Weights of a small mixture-of-experts language model, trained from scratch on English Wikipedia.
Size: 9 layers, width 768, vocabulary 32768, 226M parameters.
Experts: 48 experts in each of 9 layers, 8 picks a token.
Training: a variant of SOAP for the experts, 430M tokens.
Below are experts of layer 5 (counted from 0) of a mixture-of-experts language model. Rows are named router (the router's row for the expert), gate (a neuron's input weights, with its number), up (a neuron's input weights, with its number) and show model dimensions 256-383. Each number is 128 + 32 x the weight over its row's rms, rounded and kept within 0 to 255. Numbers have three digits each.
After each expert's rows: "mostly gets" lists some tokens that are sent to it at least half of the time. This comes from a sample of Wikipedia text that the model never trained on.

# expert 21
router:118135132104117105132188116112141094164130105115171093147138162112165116108092110103123071140071154145132095072102128065137123148111094083171154155201145096193144161110114117114102137187123114101128085097104126118133167132089147102112141074149147105091142110113182112169097133087100141204136131175149153169169106064143133149105115158122158161074086111100078149101147101147096170070151
gate0:110174095206118148087152103139105139117201140073116149159114207137118124097178101153125111129111080128175119117158157110131167150140043092154151110131138111162116125173097118080139097134121106125171113150081083124134163071113172152133070064137154121066108169077094127167026140176133093143118162022121167141156144120144149136129181143103098138153098146128075150108138089136148140137081
up0:146160125140099125124069141108137121130154138096079114123073179108092106197146056119158147119114152065122122119119092158125110145140122105155088137130064163156100135168119143113195127104176089112173086116118107128120109174115094126138124124135109137155124149132166155181099103150161082054110094083109126083069122122149120133141184130099169157087087172111169166108136098148085135117135
gate1:158127085088136076144163118135162116079151176149145147087156105111133148145123168119144129130125151116133097167122158130088137126123121127146117100099072103140116139131091120128108120146116139086117176121123083111148148109193140102131135118093119140152085052087126093172079111053067086119169125076126169158153049181162117171113101156153082127129123098117152142213155132171094137129130
up1:175155138098181134129129085125102151110200172119069155167137078095147177140132122150100097107168125146124132139092185163133109142119097145092133113073127132144169153146072126108114134123148158077083130130170147101117096134129171152097177167103116146157076096135085035143106153116131089065093134110124171132151124134154143122159176116140098100132111096127112182077097155176086096184109
gate2:153121134116159115143178141133066095165110109104147147159161132150143123181105129118155083176076168105164131187083081102121095070188114136152143156163097176149161139121137171107094112121139159065160103129104123079161100132185204123159125120124181106132077065174162121150104151115135127125163124138142133149160126126149196128148055072165139131070147112116119125126187105198119124139101
up2:116160140131074136105084122125147116090123151134080066107111126124093165094146149103138154105165123123070136103135154178164167151091100134111102134088143160099071089131112139134147120101125084155138120131131109193132064133089098134110093144154098173145149179094109144107185151115107107150141158132153108104109098114076046105111148172152110124191127164102120147177093181088160135151113
gate3:140128190093089134072117110114103132120150125114104105139118146140141064168104093114093137125114122084043119148130164099178135148094079113151136212099120103101140172123146206144185099144115159144083121086122112111119084134134162121118085192076136113105151146112123081144066086200158200078178152205096117133186153159104189134127125136155148144148104127097111150130147161114151114063115
up3:160138128166153113125133128167115130140071157134081155139120166158160202119177178083098081108158099104129123152123147200126139133172161183072142128133133164118150154139107065118112175131068123056129109188147165178093116104111060133162161102100147100151083109112167145139175147129135067185124148088068137106079069149117087151167088139172151079127186131171124108103110164208159105209093
gate4:106115140121127067134094141155191123136165155073201104137150084107049109157122151141146096140168112109107104087111183135078157107097120089094107126178086199107145180101094113135070129133103173145120146117137113116089133138125183115081193149138154156130138118120149118166106082064104143115135149165085138184142080154140090124124170173158141120132112097167139160130146119129065118080108
up4:147166153122139081137115110159109098138130108055183126128125165129101135142122113088130129156168118155154119132137130138075124161129097129101081107193111106099123177108087132172160170148110168115102103085124127125076161169116133089082190123180116133122134099094163076149142100094092151101207130130090132161138049120114124143109172198215123139109143122127107143150116148117134143093117
gate5:189117114098114106154133149156098152074083119156183038159155128151081087170164183156095108136147140141145039063136089165160087132121137157143111141097126118114120105131067101125139079109155077068152143137158119140153130120096138120067063097121111078151109090147157133091112083135129125096107090167143200147121121127143104098121099114180127169109117223119117156147115122134090168112148
up5:109118021123125125158087161079090110144147131184142150115104119136224141132127197104092120126120125127155141117151098116099131137127126144145061097142142137162115106151098097117116148099096144087141068062135163107200110166111115153130099123132148104100110140093064154185147156081124118124121167162127121038221164070111041155155158109161085083111132090107131143166122122139090181192157
mostly gets: " Angeles", "ah", "″E", "ham", " Sam", " ±%"

# expert 12
router:111125133109152112145160188194135172172150115109133103122137157113202229128118145156148167202107146165109175108113114113141097147115134098061132128131115137173139109112147158088133106195086181089123085138082199120162062097129103062142198117119114124095117116090129138162089118106148093176087124189181105123160102125186084173098118136109185089121088154127091164108123116183126190132140
gate0:116137075099115159119179196088151086138083119175111101137105157118110106051115140128255073153162064154105116145118112138125123124092134112147141150153093102070116154103123101164119120165108094153104161100127171112118118101172112134124111141169104110133172115076192097121106145092145079101112083154032149163119136120129140095122128135152110019155086100138117174069099126107138185087116
up0:116150117108132206170109191080147145149130114108116129164073138070101118108117181158131108134149114170152115143078132068150137143084056104159150131160158117059066132159156155121072149181108105177104151086099146133177115128142154142091191174098127063115119136145136112047162117089135138123106093107069086088143103110166130117055141101086149026098117148089162121113174114177125139076112
gate1:157114103159121108110128119131184090108092127136079092147106115141130152137173141063087102111117152128085089125130113087144171091147139076100153140129167086052161172121121087193136076166112194098117130064177151133119114098145115164102134205119123120122121152105181139110146136139150105142170131123118104212131100139147104137158115127104158068052127102099113098141163100147123112152155
up1:086144078068125137139133131126147214090105124126134173147137127109097105125058036159201112174130087139133185077110143127131123135099141160161170140171080123136094042157142166092133130096138106147175127209108144119115164102141132100117149099057062094117111130162157141126120158098110169113123135182158152053118124132094170103116092092156109200159136099119121116152124110084149076084140
gate2:150090100093045124095085205137154118173157096102159103165120164094124115101105172137187062152168082133157129170106090126073073116157075124123133085160128120132054159125143150109107127125054118142151171069115121081121116147187184089085106064155135130121152142151108163148163132092089125159128150088162078103126113072102147119186128137066082126097143138144084159125117099178151066210212
up2:091089122091171115179116057099110111132056167124103096150118153187134094113139096138102155126062145118113136129131124137120181134103121127073112131125138116098158105103155136119075120126195177128143080161167169208122221106087094152135179192094119139137071144139136100104105153161110104136123155102132063161156165170124094136099171100198142088142099093117115083130132060086114127105119
gate3:143140111151138130096088150184155175182133150093127127169148164136114139128158174137132167111162115191170113103177092151124070107118160102122069077118083171181122178085108158112167087113143128081099092090117146093149142100181153098125145064125142117090088195135148128142151117095097126131110092129112093128178198176102140131118109118153118103164131184178092146111195100104101149120159
up3:151145123146157144066113134228157138101117150098097126163120115164119107156187125155154097141167120144149139160137154162116075135128154030105101115088111133175139152065084167159160115111164143092092136130125161158146158126130213095139154126086183175101130215131137149199166127117125106138133081150127065145207171178102113116147127119108119137168109160170078107089202114123115161141164
gate4:125128119157162072128170153142099144088165128196131121127109075128148195122165165094130141186153127078131096126149137070152129113188171201157109207128125098146137157102130169122132137107089118093135101123189182183122118080152125137163116066100198088103100107121138089142174154136152120155030139096078125135114160147102151119138070122124133111136176159192112182132141120067118155111205
up4:175143178108169116098073115124153115127081135113103185112134133145072134137133102152123114107103151134090170153139131114127130143117113109088196095167084170119197092102131087049114096114150096139097159174068183125103136187171151084139143183127102137161144150175096163135111106133088140094238109189146080124121105062139094118111146089146100145112126144090066109169177135146161120135123
gate5:158121138127204143099181188169121174125137156164118119092166153147148218148092148097095133129138132103172125131131120104062121128123108139092126064141084120198148156121155163092092078134139067184173141139108165077106123143134144101103094153101122114137114147086139117118164189175139099151146125128108142171097105127156085141168182181119120094123131083143167197156059152129088101121080
up5:087127150170079088179046082113098096130138151091146168167053146104110046129183145194088152103133115127081134124123099135147134132100128110147133197075134154078134140128111128169131179161088186114118113123148101201118121118135109123100143108131169165055160125204131180114131107107091181132084103146113070139132143101117169118070059102160104159145175148145092141111193079120152112124183
mostly gets: "ik", "-STARRS", "é", "frac", "aj", "š"

# expert 7
router:129205161140168128107156133182150103128116200174234108061100130156165138141101090136106093143087135133126141047144133106119143082122130093133167146163118156132109124121100058126174110110175108112121128130172122122177108152133139129131181105156122160102110190147154118132143155105112188165103153136093145159112088072176139132093095122097172110126136107106098156141155149122192168187121
gate0:105170143167094132154076086165169124145101122148136161073138173111115107066133150089155114125144154132151175134135069102151150108114162125183154141066124160125132122165101128141164103128074087144100072134149105096111134147131108129089140055101096126120095156210164127150121152130064123141140128142096083086069073093109165129116088082096114078134146155087112132084072119091112178201160
up0:140113128126143135141157152113092113114109120086108102142156092108149177172124099175078122185143117142095088120091174156138130153119110126056100096185116090174115160116166099101109132142157174086158174111119102160114101104129124133160141185155143166134158099086090151133148102093159145115083105114126168153158156164141068142154179190146140178135102098156136166178178142158139065089089
gate1:119142089112145111142161139153207113131159160115151114106172096088108092111118150137109098138141172096152173161171114132085113125184109110140140112114131132127135160122174163093088140134124117138097119077102162077165113142115061127143207130166145135132135092118099150163119117123102054140159156135071118113143096163097107168170137130179115130075100153163226123165124203104128116163092
up1:142129140148151087101105105142078147108114114132098146151107150151153144138097126108162139089127065142117110058051116149130142146138173119077142082156189136113118106194122100154137139109139152112139112162137090166140150110106123124086108154092156062118148159122100144142127114125144145102091224130165115174079106105122201129139138129066106092141133111088043176156120141125131189083167
gate2:145126135159146112113132146130142083105156139128127146021110058073142123153168089089065092121137176134160110106148156175160181109068106132159127103125049109143122198139068144160153152158152123104158167122123184141083184145148154131077157137167167126127064152160123071105080123130136144102114129174170139143122132106161135132117131144167111170166171092137082114151119078143204094142143
up2:134120160160166122129162105110123118175125162164132126160088100136152156120132111087123176147151090125113127067188103079142051128123136114094175137161154104140099085157187150109090124095151130118120183106083134117147128145144125137159106108102118227099156089156106157164185167118136113075149153133163188101112087118188153124113142169157165135096181119134101153142141124115134083118174
gate3:130110147119116125105155099098133159139167148125169149106085028135176104155133075172135100103188128149122114136179144137095151141118140084140134107132097103135163114134171117131123091124144146122124167124160088138150125092094118147112128140072145090096128159155165134168134053134101133114101135086125145141158129105170107172116167100071114110091154159115134148163151131106148185086151
up3:129130190132119136103142083123114164156179119183135171144097117121131107166089133163106173117185168111135155128189083129109132185131155125135138102139086129176128100163172108090134089113129120141150168104123116158125107139140168139111145169107135148080090150163117177202117142125137156141175161077099136171069100123170115130120141103113076129097150118181163169148111114115132176148158
gate4:148129042156171123150119102193140111150085174178130171069147156114153149069122146052137092140206133117172126137193126152116139155086147089127166128136123123141061167150124114067168103142143145151162114195140139116141059112110177158236162092092156090113176145088143152124117111124148148122130135150132134177162162145080140121146108144137127173154141189173128140157131156144158195077139
up4:153067149130155186126058108155052155099103121119079121124119110118135131145191157174174145141173153172153132110100094093111124111137083044118104119106092160161134090112111124137153128082143123165142140128141198113173173111179099132071125072151081111143043093173099133124166097101090100109135158063089127123152132172094201130068148084192081125130134111152116128154085105148154141105161
gate5:102121159124123104135070065143176144146122140179156087167105080136155099108123105111110138132117211151082098107126139166101141096160152113075106138116164159078178123144144146100140072090109101135142083160078164159113141174140162141149143102145128053139109141147200106207168154099140160130100106125109100141126060085198114205163121062153119147102129127163150116132105136136113140108144
up5:157135102117092150130202102120107098102145093124157158142143133086138178098132117124132130129144105154134065124059205133148148100138115161117145125121134137132152095138113132136161156183079063057102195155040151143168114105114105124153084125024194101167063089118134083124134126130100096147179147146094137106135078146154078152097097178137172140166147109064104141115063158115159131143122
mostly gets: " species", "idae", " Species", " tick", "Species", " fish"

# expert 31
router:136126178150167112185106105140179150109110125115113108092139168124138098178132128135110127131073176121216118150165048117141133140123149138109176141135131147126125088129120130185224070121124135115122075104142127092092102100167161099125128111167091095155099131195126132160103122095136095162135130169140122158141099060104132161091145125089185125131120154095111141133123117148128160063185
gate0:100166141153118150170165065152155060145098076147126088145103152120136131109095138126117064099106183177159120187181089137198136124103107114134079137109164103090129193123043153201132115110178139130253111118148082146124126164112194137113170149123105118196117128155139118127144099130082180102110101139075128160159127177173101119075068123088165131136098197102142160184159182185154143091203
up0:158120155129111110125130157186161130101135133087118161068098088091109102161162125131122136117085131103180085105122185067083102137152109106166183111181182126122103028138102151114121079168164148185153095187083126117149142073112091125122086129165117130071126104129136177089115127132084105152145162023140153089136124112080173162105076106147164144129141094188158089149046024116125080113077
gate1:107133151167144110152163146095145128171081146148062108112122130127115141086124151108101116092163140099104094065140113102151150149123136133155224106115139139119145130117158058101173105139128141102107124125049158121134111123126120122117104072165045042180162154124078158078105156100161104097114165107098143118078141110079187089109100151111096122061122131059158138147146154128092130153125
up1:149094118188116178096100132088127080130136063177150094153155102151093178130075073163131129129078133161132088129097178167136124087138061123133099143153157085150133186121061116108119089174146207122167153163146174127119133131167155169140130126128185136113122106154149097163119089122113133124140108100092115167080149152137151137134140131091120123169111160109094135158167088219139144104094
gate2:103101122142199128176144148104063135140138099111149111075131112110088088105086136095130145111115184088118091133089056118206085120058112091100172116117114080045141151100122179161143148141136168102135135116097105053087130150211126099154116133179090121123134127194146168132134181122102145124104166126077151115118124140174111116106138078105120102106128090073123098135160128133166123187107
up2:155122159148059122117193131163129217150086096082111120126171112149077151140123128152020134092167105134130140117140148091122118168174108178113170124124044179166133062196110142103060100157144090131118116122143169151115133084109189112107061109176105185143165103145148142091110168082100110148129128158121204136124141110116173091119132162136058096125130063152129136117118189092163107135149
gate3:177168088105111118150157119152093102150114104119181130144125157151117148141158083097118153087119161105138159122106086120185133126092144119155139122155082089169154105076136100133086078073130089112134178156125138127121045068149169136140128120084143097090140093152130195115177196081098187106160144118138141096161142092094142120156142133081166210169181104052104102143065086136129147098102
up3:164126091134099162137157099165103112110138091148186135099142131154122085132139099113159102103168174157135163187149102159187177101125113121110133132155086066108154092097152132103118118134174121094107159137136145145084095130163136148144135137117110073097157128150119198121164130056132164126116098083154086082109100116164108131186094112094154175178199117111066108154084122108187156098143
gate4:116090152133170108138084070126180142123170141182166061109108119183133102125175141036138125162123114125121132162132159165167084186144128131134126109170113131156211054135061083148131136143137084147107141145127138082162112120102105150123161103164180127137152184154080186134057167131142111123130154183152091160158136091089163080120135132109194139111183087172091135114138095101124136091126
up4:130147150127110139129186091182208085164130122171119088072061123087106130048135092035097096117118138100102153140140165148128109133161118142117158146176108071137136043162071097168166136184166153151116128136124129124170121084100235099161109153158149092143128138127067131148089128145216129096064103081173138162178096119151140121099120146137118127080161088081129119100116097052156151117160
gate5:137132096119118140100130191140157167076137104125152123167162138144125144136115114111170117135130130177158139094151098197110116144138105103166148111118064093157107133138141088160137082158149127126129075194103112073132135128135093110112126136177101117120093075110123065133131110123153129093089121137104135115114125140096129129061156141097114154130169168105153156157118096118103101073103
up5:099176103124120154123130129093138153124145081151115162158116153157097108138098118108197120136111104081108143058121103122080092222111095156144118142159137115159088098155125127156178118157147102137123096147108132089095120089152124082094134142139161104135102111139088087144113154082155160094125132089122139133145056144133121114086141101133118148137166117124185129171113155146094112091100
mostly gets: ").", "″W", "\".", " Length", "′", "°E"

# expert 29
router:114164180086188110105159122131168092122147118105147124124128164141138160176146120117142118128121124133127168115137147108146107133146070109145136167125142090143118167125132117140089102142125120088131112165121149128128099142110122175080175127172176159108013140111148157167103140109173151161104135157107100169146146111136074137138094160155149126121110139124098157189199114124096165155138
gate0:127088115122116142149119086118126144138106120122128107184133184131143115163088152157174111100132113125151115170106145093118106145185167152150152164102064108158100147131121152173122092147153131156169171088201089129104126161162207102129141122179091102115113096200168151088119117153129130201108163149160070083115146106118150104117108177135168161085128083102160103137111125090075138136136
up0:135152099096131145129126116100153180122123148145056120178180138128137129101112115202134125126113099097040117156089167045150226149158130148138177099148132117134142041154101117097120151135151094141134169118128097091138112116116145074146145172135119074094119116187132122149094122119152119148055103151136085174149109153066123107153119131143111187111136114124136088167140138185127124120110
gate1:112103124123123101154161137087139144075188132111161126144163131119126172092156105127146134155189053131169088191173082165123172153117129126154106104156051119144185091138196103110064107112126109121134131149153111115144073091077146165155136118156117119100119117105086067125048127173138125105189148106198112101092115178116147116145123177139142110107163116150097156165144121146213140155117
up1:124082100199125103199151067163121130124115153137106088104098139127111074115119149130159123088114123102042118087161111129096081124191133095123143133136179066097149134116111154152094121128078118199096128166140180107124141129119092132062133181109142095107108148105151226165150119147121147100051086074141109157141099147111144125091118167122159070134137179110103095134118132138094139127175
gate2:102117167111122062190118173128118140115122175175136144175129116147136130101136157104117125154124130104094142169155166079163144156107106101123133182098086072122126153032168119057127144144103157112083155172170110141099113159142122190082163135106071151108173085124098124158119142161138157144144117119084075169151132128160132144129143172096159189147132158131106144120168121117121167164184
up2:159164114137154166136107098170107100178169104095125174086159093113054185153148122165095126104133057148144087170137060200152135100129095127126141084131170222129146161140120105139157159121098098112123133150108177176140109130147148085125008115131112109139118138126130113084144093119094106096090145142154165101122082137114146124150133057158125072121123096088142118163122120126145088090136
gate3:092118093098154119081107118132150108131194129191067129168153141168141127089128101103134112128140118116120125130149137135127123137108166184147094143176147103114183122128082142172112145092103102091103107111135107087104095158144125119189066111088135169137176139106176124137079075167148101175110154115141088125121118152165150179084099153151158182130133168146111119116090099162164190181135
up3:159142114114165126152146187134125145096092150108225139102066099076071143163132136119081109153106166214088104128173164142127115093118149109127132165099090125150108121088155093094101141110104176143085145098170145150151219054128155107131191141152127108142105137161143112124118176099119181110097145133138136148163125117123113135160178081149162112165133128134091133123147189082128155099118
gate4:159151172155118133113134168119151149166135072125141143146150145084120100155166134139096091147098139129086128070111129103087128074121132092158099169114156174101085136119135133121142112199220141140116120147138148109089118061135124120126173125162145179098135121066199023103157127094205103083094136111142122108153134149143141108118147162126162090111080138171158128101147139104189092123126
up4:172128119120172071131130107127131131127146153094117171138116122203139131162099169116127108124087085143143133130120109136160132140119095110092175103145138158116131122113150092132157135116138142135117173173108141173128125160073130130101129152096136136071221177086092137162165164154214079136124162178158118170100155163111134120125146117136100087167179071100131153154123125131109081197100
gate5:133102129127122126123059124131140121151131087175164139122111092116101111177112153126139138158100170165156066140118139089118103104158153139102116226167171158151111162097142167057142125140107146115115158155207113159148141168168137122130118140099062079160096114133128126169165101141111030108166180090110077115138111143174155103092111105139120151120195128086112163088109173109068083133124
up5:191146054111132062117144074177102128103140209204137130104154130178118152127165151142124161065112136075167129100128116120183100148112170124132138120216114125071125058121151167141139101141104131115146118111149103098083134124168049123157123103143212164106144108066100105131149150128145138145152147093149078143154175140121135137173078113122121114084105140070187114074081150050206145124141
mostly gets: " released", " located", " announced", " moved", "aged", " built"

# expert 9
router:090147151131132111102151152140148062118174104169134124086185143234102125153067157132094112134123109111212056139103103169126116117129137130132152176120138118120158104111124143172169097120110092091147106121115094112138128076026154090081180170143146118124124084109179085116126133105181078111100112131088135119065138149163116122109121145172155085131150164152072144180120129078149167155143
gate0:162135149120116152109156149110087110102096133159083154129148161149180129104155118148113117127148076184124099081165130110069103159147124102170159175164196154101131100146174142078129152084133123121134067105096110150173125088191155088150168172134100097141140155172116140109119144127110154097158090124131108150153155142107130154100093109116112115153159096103138146105158079125134157116183
up0:157171160171141087196116137117143066104107203092145104093107108078116130124141102102108109091113120135144170164103126085119108147111141105152140091069150126229079177203173122110120171110082117161147107123131165151115106118130091114109119180106121156125175119135089116107167120097146092103113111099076065113166137092148172149146111176156101126090124112162106143151169117156115124142113
gate1:134117118142088164080130117204114195069157147123108151069106163201171132166096145118115122116103114117135100109104112052136190106136133153061123121104116133123122126112122123134103104162155095228088144105120180115146173138070135086173126109101116079159114127113150135082142144079117114122150141118159139177156122129160126068066112148134136091088182172146160160143107139090120108115118
up1:163171102128037093112147144117123075093133123131116153186166139133087105111108137188091137138098110181142098074069117130167141145134182147152117132128150090130219164090123091132126116123125130174103117113187111133118120111124075179065016130155142155066045114129086161172096125147111152113124126144099097135156086138149155136146144149099125101119108153137100102117118112186167176123111
gate2:171167140138103157092178057129137162154151146077184124141109107141095119116114062155106098153118118097138138166156112162159116113131150090095166178108046127079095109110084158144136085150106123087163064097195090138164065157119127163127158122106128132183164093138164134143132152099143115162133122068096126084099138103092145120160127170046074129132129168157141174194147155134153061101064
up2:173153134157085103168164098192136077120129168111226149168148123154079101118125109111147160093122140090170116101096142137117117114193176078136173101150085153131148158066096132157089103097128102159142112182128088090123091066088143156159181126152112157154150116073128140139151116141143133166095086066074132105143134196157140221138149162114167104136106154142127131138153172126119116134147
gate3:121139117131082093146121147138091128140168097179157155060119157151108166067151135156102125126166086093120101145226126191090126102152081179110120139162181106092127107128178107155095099118108140116139141071149131111192178124105157093124191080098153122097166153146155120140079140133157131094122120127149132087127099166091162078128138167100182112086124129130154128158093139143115164166172
up3:096144114098153161116087154075141160143115065116068153162123141099134137157119109132139112098129122137121211111099073078114120104158192156141122127089025103190140146152121135131185161125182095180151145121091069176129131189158060095104136132152129130099110154105146133122158103175088136115116156127096112172141115107161094116087091086101107143112079096186161133065144106122155106113112
gate4:154176112115140149115100082076123228117142066179132183139104128110140150130052115116117103148162165182105075125116136139125117094092140152146124098136132065101148134146105186131107125162148091060146124200121166164084148112147108127127133056132127138180099099101124154133128167125138200123162148140109173093148194101108093109178165103140149157118152155155094117125171122136130081079125
up4:121100155186091114099155164198135085148065195147092092159173139208097117142210120119143143121127103140111151191155126180118152108141139108072150132112155164148153091162157104120098140138137206139129120140150126125141145141134097127114126110193113102098062070186105148104163174102140054122184138120159072149141093134130160162102080157150185099170132162074175117093108098115084116119144
gate5:110099121108127073196192093191141166053102081186082133147130129101109113193131133113101093167118112139147116185164127139143129143112089194096100101146158148143131165093188160121179128168078120096126146116161128119157130079084115161187120149087156107106132141126119139075076122169135144116119025128144212121162149141125126205106169179144128123098147128170125132111126113135102176115139
up5:123182118138089063126085110061113163093122082075094084156130100156099143169160122145184127158155161156110073131225137130124178140113109108166154088138125121157131093125128122108121105152075197107077136141191133125176118131185167132104153078190111154155103069127157099124138128100165135099095166066126118140152129116129068159167141156096215117118135106156180095096116077057095130036134
mostly gets: "″N", "°N", " mi", "″W", "°W", " Catholic"

# expert 1
router:109101135143131120157158118160152146093120138088204098114131111115191137077111087135141156192132083173112208092124130159115063108128139114067179139109114129181115134232106130134187122176108118099157125155154128119116081142167113023133105150105131099138124121095141124165111186138138150133098133160120156157137054074159121107096097143142197129081140114124126160096119154143110151110153
gate0:115157082191153122167116110168120107134078126119133135172134144151139137104152149113135102112108150171106114138152141111160100114151157130124148174156131076153142102130150126133138139144104066069134159115132202128141123163153158074085108171149183124105125164101139137124102140090133137160129104125171142092124099142085069133122201128120120237152191141110146103119100131130097189149193
up0:136147109129095164128177186091110152168172078139113168112130105151106177110097124096102107130118152142124089086121108133167108161109128148110116112091168138132174160108117149101139071092134082143105104126141105104142206168140123116149144083108096197100100103093116130115059123132102104085133051126121136116098159173143108123118164083068158091056151156126179115118157118141101144158065
gate1:127152079162108112134113164142100130076130090080157130145111089179128131120046146078174147174118132160074114131097096136114128128111121233140147120099137149165133116130158174179153140179105093241101068124111172077142122157101173122147151123148157171192141130121105140117129159117123111105124110164123142160147143134108161082081140107150121151178150156088123183097161115127099136150145
up1:126122155115143132151129135088151139070167092178159153141125102165134193157117108101178098125094142137113134145112104125112122144189126209183127148202155107174109138125108138120097109070136190126116092217125139115142109176137153153134179093110150130150172113161146233126176128091095109133124139112175124191111127108113118050121135102129119125120111144118071130099105127145083142113191
gate2:110125142105131154093109184098154150162143124185212168134115147146157128113123178154105117119122108145151173163150127135086102180131165129118143130112133125119144109210151133131120173132099105148087127178148162143085137115175157141130138113114181109124031136110108165167121144143145078148092166168076120100165124114112159073167137141158160062181163137170146147151173080117125132082099
up2:123121107106152122109087121146116089137121170062118161150108142101051110101090144137175119098088130126177197105145118129127105148158116074149117118122100179117137118151111135098107177166124107151126118101117104138104099169102106152127122105162110119135101096157184157113148165158173162135090125123134171149117134153099125130102139143146127137152090124133088126202121073099102145119160
gate3:135111177098164098109124145090134089118085083131174149095135134139158090131097142131070116129178142121051163116057065105151090178139175131152143201149136123127120109147120109107104116131132162139102157176157094173136167145136153105115170170158180070120121093157090189144203158190098138113083132183168157151156101095105141084092122194142151123166102139129148111117150161164171133111091
up3:134096146155086117162091114140154142151142139113084156151115159083110109133088133132140156087115093101202110148137143091037166151124098138036101137100119116114137140131116141147147140147135132138119135165144199067151084144104139128075104122095082110124081202113135105119161131081144151165174082055124091093147255114121128125156131068145150114144133115160121094092095131099137127126194
gate4:164135117165153115178072126185143119046100090169187158106126135188187095143164171111129099097139107099085131120143125135123133127157115131132119152165147217114115131142155091141125100159130086145115077142178115198101087149212123160136056119146128132128104083103133122107050165056120156192158121133095111104141075072160194101142134106113158086095144119158164129153162136189142150164183
up4:100121107137078147120175161144089161109162143105162094086079139126075130176137070217066175115095146140148171093054111175156128200105086143112131128113137111096117137118104125131153213127118152138116149111084126104109177149117112093114149122081183130134098112085173133106203134149109170150126101159165170150154087150168090152136172145129146123109062123152091140078124163114095127138136
gate5:108144141102128134143164119095136176149106110112100123114212163100104088116124163172164107163188115124191234091148133104170126151137139190144144154139100180138098133141141140078170175125137118081121161125162120171130101045148142155135120086131118096180059130095180139179145113106147115179054132141159066149142139152092124107113119043156117132093143117102136064121125109071154134142071
up5:074142107107122194158207144134084144087143149140049165192213107099130043123146126113112147130126068121073077116136177107189085082126138124139110111139112111161075160139165127126119137092122096113093161060159169122142136135142199169135199131147134137144079152149125166151112090146140143132118130134157110140153173130125089072140175085173104096115126149185101116149150106132089152144121
mostly gets: "ip", " medalist", " Car", "ric", "iph", "ey"

# expert 24
router:076114119122139056104107157133126148143169081117110089107168123167182118133097129118094135161126136126133106046117123113134088137114101090090168168169184155158101156165134129139140106180117105067166110191131085167113103078138171110104144089098153149116103145159144132180118143110113149152119086138126092131121121059121091155139135155166143121113096153108080146180136035173124150118129
gate0:134126136192112092177056092123114131117173151125128099124163120137144123126142145116076131105130122081153126062172120152128160111153127129097142103150178134133195171167083129172159063124111195134137136147122099083118130161141182099139120106145127148115109137093143193124110110070179134103178089197101095111117112110086161115140143093132053098133068113176129125209110111103167184075140
up0:118164092114142133100132129134164138089111151121129119118184086134110155087116157162081143129073138163138145100097159206160049194078074134151167140148154130096077202095068153157147163119087112146111140087168131085119149176083164067152201125123132194102181103118070075129055126161089128111131153152112153063133144103139106110178078192157127170099143120101126145118146099101152137109083
gate1:120096076101062121116115144128109111201112104124093139179106155130066194184132079138159167084139145116074130142065099140078120140100138066122099147126126150173111105085106118154053141161144141057091160104109101080166144114169145165081150100161051111114093135114082104161098125117120125141139130102119141173137187130166153169098116115095142122109096128195103135143119065127111156152135
up1:120114133176080137116136117098131112164168103133078063154138136174095065092131080179134150128105160124076145101075058104123094115114115084146142172139188188138113089140107141137105128112136170133132079116061132134144134143114119148118178126155101138131136112184114088181119152144140138114127173121106149155138193144149108160141064060135152116080170090123134070136132080148120147159144
gate2:114142108109150115102144117134207183119143133140112085179196093159095053148096108132051106158133142176082113167094136152123159133118157086207113140124118176117093151150123204168113108106128084096109125051103091175179151145127089146077132106115154112087136079162107087140058046149138127150162121174118135126078127136161134159148159141154178131177074125169099173116165201158115049132125
up2:112119056111122122127157134129151139135159157100098087171179121121103060162104143139140126180101140146117100073069157086155152175183131052146158120120165174129083096115088174159122118062128107118138087070172120168154110188135175125116148107096144111168114134118108103146086048133108123137125123124161145071139131093150129163177158116111118126175088117151137177117136158165087084156130
gate3:123099124151123141085105129124168104108129107088016157102130117110101152160135142140094127128094123093076175182146142078127107142129144139104108132185102120081092184140170182083081106109147128112108110167077217122062180176138088155131197120115129156155104133174126097118082147153145099123132144146151141121118170143101144109056090092135190180140138171119140121083156149125089123147142
up3:122073108123143120126113103076057125159166144105158058137115104146051105138100104115135052062151108137138132121144178103167192171131125055131130156126136177148069132087138074109139132080108045172137128121105137176111159048112134158173123145156156096144114145108053127161108130146114067128190159134204129148098144166136116211152127090122135153082207150141146190131127139078094135091144
gate4:139148150084141124122059124122159134145143171138132117200094157157114150091168116216136162151113169126115078098129094073117133088137156114149170118142131125126142171118119138102107137126103112101147068128139140047154126120137174117172079119109148141088092113092094045130115182104120166127124118175208072108095141147159126074141111079146141111128129132077145155125130176099162043118098
up4:155054099127156119145135108158097109102132183122054169153182091134145098094081113127096124164171106063170126110100139179099135155136131037122112121161078187103086118136140123179140146082144119215131207147090124157139112119140137157119138115130120188166088112168112173173111145120114076108132146106124160135131096107159113140123129146108153141073162135186057062104150130116110186202150
gate5:157066143131127102131170119175095112145104091192103111139130161129086102123107164101100125148174150154099122153164147058143091153099107127164151159134128149146041153124145167148126121146132154152159092177175096115145122134131102158080088154123144133235099137141137139150139129136083173147121115145137085165181130149120113119150188093108155138123152116128098080160102098103136146105129
up5:146088146160104138128144124150109124122170168195108076161122137159162157070111174091058143106169183162086132176121149111141090122125097136133159198114086168149084135117128141167101110161173161163148082195154106146092136135173128134046124130119165151190120133185116106157091117163134165155110137126134088111124126142081124087114174086118163125166102160111135116140098079142126164147152
mostly gets: " University", " Republican", " School", " States", " House", " College"